{"d_expert": 416, "d_shared_expert": 0, "moe_layers": [0, 1, 2, 3, 4, 5, 6, 7, 8, 9, 10, 11], "routed_scale": 1.0, "init_std_router": 0.0154}
Below are experts of layer 8 (counted from 0) of a mixture-of-experts language model. Rows are named router (the router's row for the expert) and show model dimensions 160-239. Each number is 500 + 25 x the weight over its row's rms, rounded and kept within 0 to 999. Numbers have three digits each.
Before each expert's rows: a language model's description of what the expert responds to. This comes from a sample of Wikipedia text that the model never trained on.

# expert 13
It responds to: Syllables in the middle of Latinate words after a prefix, such as ci in exorcises, qui in acquisition, pati in incompatibility.
router:497525504460565522497466486522482454467521484509465459485485491496426458496529472522536488498495443489429463484533475498517502501509529532493489507512513454424504489523488497485492516462494494472507512496483506481502529485475513491515509472

# expert 4
It responds to: Given names, surnames and their word-piece endings in biography headers and lists, plus titles and awards: Richard, Smith, -sson, Award.
router:516472493483508468491499513520483520516482508492498482480458485466483535486534532479505506477469515485505509507483494516454490476507509468471488520485520481546504495450501485447549491454552478452502499487461506505531491437507486508527531516

# expert 14
It responds to: Standalone space tokens before a following word or number, mostly after the, a, and, commas or table pipes, such as the plug, June 2020.
router:533505484509503485484503513513527506518490505492492491515527489493519480510561525515480493534534484542486553517474465518483493515487537497532471480515478499459525511465496503515458461513533488560532514507489514497517519483510484481497491488

# expert 15
It responds to: Word pieces and accented letters in French, Spanish, Catalan and other foreign-language titles and names, such as prélimin-aire, Asociac-ion, de, la, é.
router:483530510528485511517522486492509463472488507496436526475505469460508464470524493473480530530488490493542519483477475514504499491481485487518494496497502507480514495482503542493507503510507524472432476496469482485544488508515521494527457520

# expert 23
It responds to: Standalone space tokens in table cells before numbers or names, plus currency and sign symbols such as $, £, +, −, UTC.
router:553533495503480467472502528513498483477476482475482501563491508537532478517506493487477482513513442531462544511495509502506525486460506484507486499491494530497524507455509531480471463514508472591505475505480494510448499510489481485505492476

# expert 31
It responds to: Technical nouns in engineering specs and infobox fields, often before a colon, such as water, pressure, density, code, data, engine.
router:522523490497513506508476501522464508516490537509494506453512523486482540511471474489528473486513499493478509445510518483501508451517472497480510475513501501500526543513479513493522500482492465485523535485515511526471513519519513533547499507

# expert 28
It responds to: Bare space or opening bracket and sign just before a number, such as the space in "Years active: 1995" or "(born".
router:558492480515484465512488488511518475508457466491487502554504497483528480513526501505474517504525497534478516450488482500489479449486518478538477534476491492468509509470501484486481464500529487566501466515489479466503502497479481449495459459

# expert 11
It responds to: Line-initial hyphens of bullet lists and infobox fields, line breaks, table pipes, hyphens joining compound names, and prefixes like non, multi, anti.
router:540506524504522473483471511533473528528471508504518514534484464522542506508524476530518489504516428502451494482490501475511482459500479518512489514532512519553491507481493502467480508501544540486486518501502495497487515470471510507477526439

# expert 17
It responds to: Early pieces of place, people and military names, such as Car, Ri, Roman, Tur, gar in Bulgarians, often in war and battle text.
router:504507553525549538503529487520475509495514469540505493475504492543458478494498491472502477499506471527494467555530492476481520516552473487545500514529493500480482469527522506541525495457492500527527454564484514469470512504516487510495534488

# expert 36
It responds to: Early subword pieces of common and technical words, especially science, species and food text: gr in granola, co, St, ta.
router:500502509481512455510510453503525489491533494511455525494522477524452531501514468507498490542481448528483488481450502497504544512478501497511476476518481505451540468528487547505493498491464516519498515514469507530549479463510463538483563528

# expert 5
It responds to: Field labels in infobox-style lists before a colon, such as Genus, Starring, Born, Label, plus year digits in career ranges.
router:536523500475497498495511462473519515512541479484519476522481515488474527508501498529470522503499558493512521472503510471469514497567514516497496498489509535532465519562541482512509567483451486550491529508470483520494478515517528536524537506

# expert 0
It responds to: Subject pronouns and auxiliary verbs in biographical narrative, such as he, she, was, has, had, plus the piece heard.
router:494505506495495506475477504487482490487492529477497529515526478504484490500514529529504458470506460492473483509514563501505477545482471544477514484457476444476463503471490474486494470553520517439523502517461480541462548490486492491464490531

# expert 35
It responds to: Opening fragments of words, usually prefixes or consonant clusters, such as pre, con, trans, Dr, and s-cr in s-cr-utiny or s-na in s-na-kes.
router:437476525489525517502471444493490504471500508524478550499493510499500549473499486519509518494488497516512505514473507488486486482516505500491454500506482491462520521530481496542522483501488495527506487502448458487511517517481515515481516564

# expert 3
It responds to: Pieces inside given names, often right after a capital initial like I or A, such as I-r-ma, Eli-as, Alex-is, Husa-in; also the pronoun I.
router:493521500492499476566471475475478534521544477537539523488484470518465491500477506503505476489481502507549537488495537520542475531503498511506531533503524501485485493494529536485473523492503485458551522481469493465503509537504513565489532511

# expert 33
It responds to: Japanese romanized name pieces (tsu, ō, ku, ki) in place and station names, plus the 0 inside years like 2017.
router:493491467500481525512469506503499510498467509497506533491509507522492492488512478509505521472484483479531460484499506499515509538491529514490501482504489540543494533531477461535484507486494479497469515509511548526440507548520482505498498513

# expert 34
It responds to: Pipes, dashes, line breaks, semicolons and colons structuring tables, infoboxes and bullet lists, such as Weight:, Clade, Family, Occupation fields.
router:575491517502480499502497488497512510517512554513501477522492503535544516518484478482511491463501514483470492492533478517467469506515484557463532488525467513543479521492484536503523508506539500502531509518462503502494539529497523492494521468

# expert 46
It responds to: Middle syllables of non-English names and places, such as Zhejiang, Bonaventure, Kürti, Smøla, plus New before York and Thai characters.
router:463501533532528495506501497467488498475538498524502508464485517501516470470508523504490474537440470492528510490489499496494513552528504483541492521497518489469508566520515499532529477477511504498481504518491497500468498542494453459500525523

# expert 37
It responds to: The digit 2 starting years or numbers, line breaks ending list items, and vowel pieces in Korean and Romance names like Joo, Saint.
router:476511509488491497508492481493526465458464513521493523499487512501478482470503505540490520548481488473538511489502496486484479502518468520515486553449520535488498512509500491480521559538506534518492470452504462521504483483526503495501512510

# expert 42
It responds to: Coordinating conjunctions, to, and modal verbs joining clauses, such as and, or, but, would, might, could, as well as.
router:533491534479499468472510499483539499529519471482461527493513516497526471486501516495499540522508548540504542523516493525511486494500519536537552495500491531489493526507457496516493551505520493421530499469510505527479485475490543542503507467

# expert 6
It responds to: Last word of organization and proper names after of or National, such as University, Society, Company, Railway, Museum, Congress, plus plural -s/-ers endings.
router:498503511461477461483526501489533505498488519506489476485532523453449497465531526479465511510485495485486478472488461512493523486500519459479483424476505500507527508478489475487523471509496526462460511517476531503509497485529520502517496470

# expert 7
It responds to: Surnames and final name pieces in lists of people, rosters and tables, such as Brown, Williams, Bryan, Ke-el, Tar He-el-s.
router:521493494463492484493503493514480487476515524522576464470491462451488486488540531465490468538496529499473485503500465533486493500491514512491488515476567520515456528513491485511510480499518507488468478502524501520522480496535472501497525505

# expert 19
It responds to: Commas, semicolons and clause-opening conjunctions in running prose, such as as, where, when, including, because, that, said.
router:487499499452446548482479507489498510496494508497523538465474531468523513471509471526496496476481518485536494470499501502484522520491529511466515486509467475500482444509485550462532502443561488422513531511465521517492494517491526483478448478

# expert 40
It responds to: Capital initials in names (William B., Marie G.), suffixes like Jr and III, and digits in tables or codes.
router:501492482522501516528520491523497510461499508469518482542473522515492514517498532529528499520470567476511538498550481558506522488512493491542505475501529515507547509460481521483488540477488473530477484471456504519507473532534450495478521518

# expert 47
It responds to: Digits inside years and dates, such as 19-6-0 or 20-0-7, plus time-span nouns like years, months, century, ago, and coordinate ″ marks.
router:469492502526493513504461485495495528518479495466524495510529520483503549502465494444522512478456522474518484528520510532483540482481510532507520516512508501549499470533445448504470510504515508507498540506528551478543489519504505463524517469

# expert 18
It responds to: Punctuation and separators in tables, credits and sports records (pipes, colons, commas, dashes, arrows), plus US, USA, vs and featuring.
router:490462512533465479507517493495504505475498480503515521472485506540577497463471489476488480491486498483501511483478482501520520465527511492487516464466466489514480534495489510489509518531484505426509507480526488510476496511536517466463510502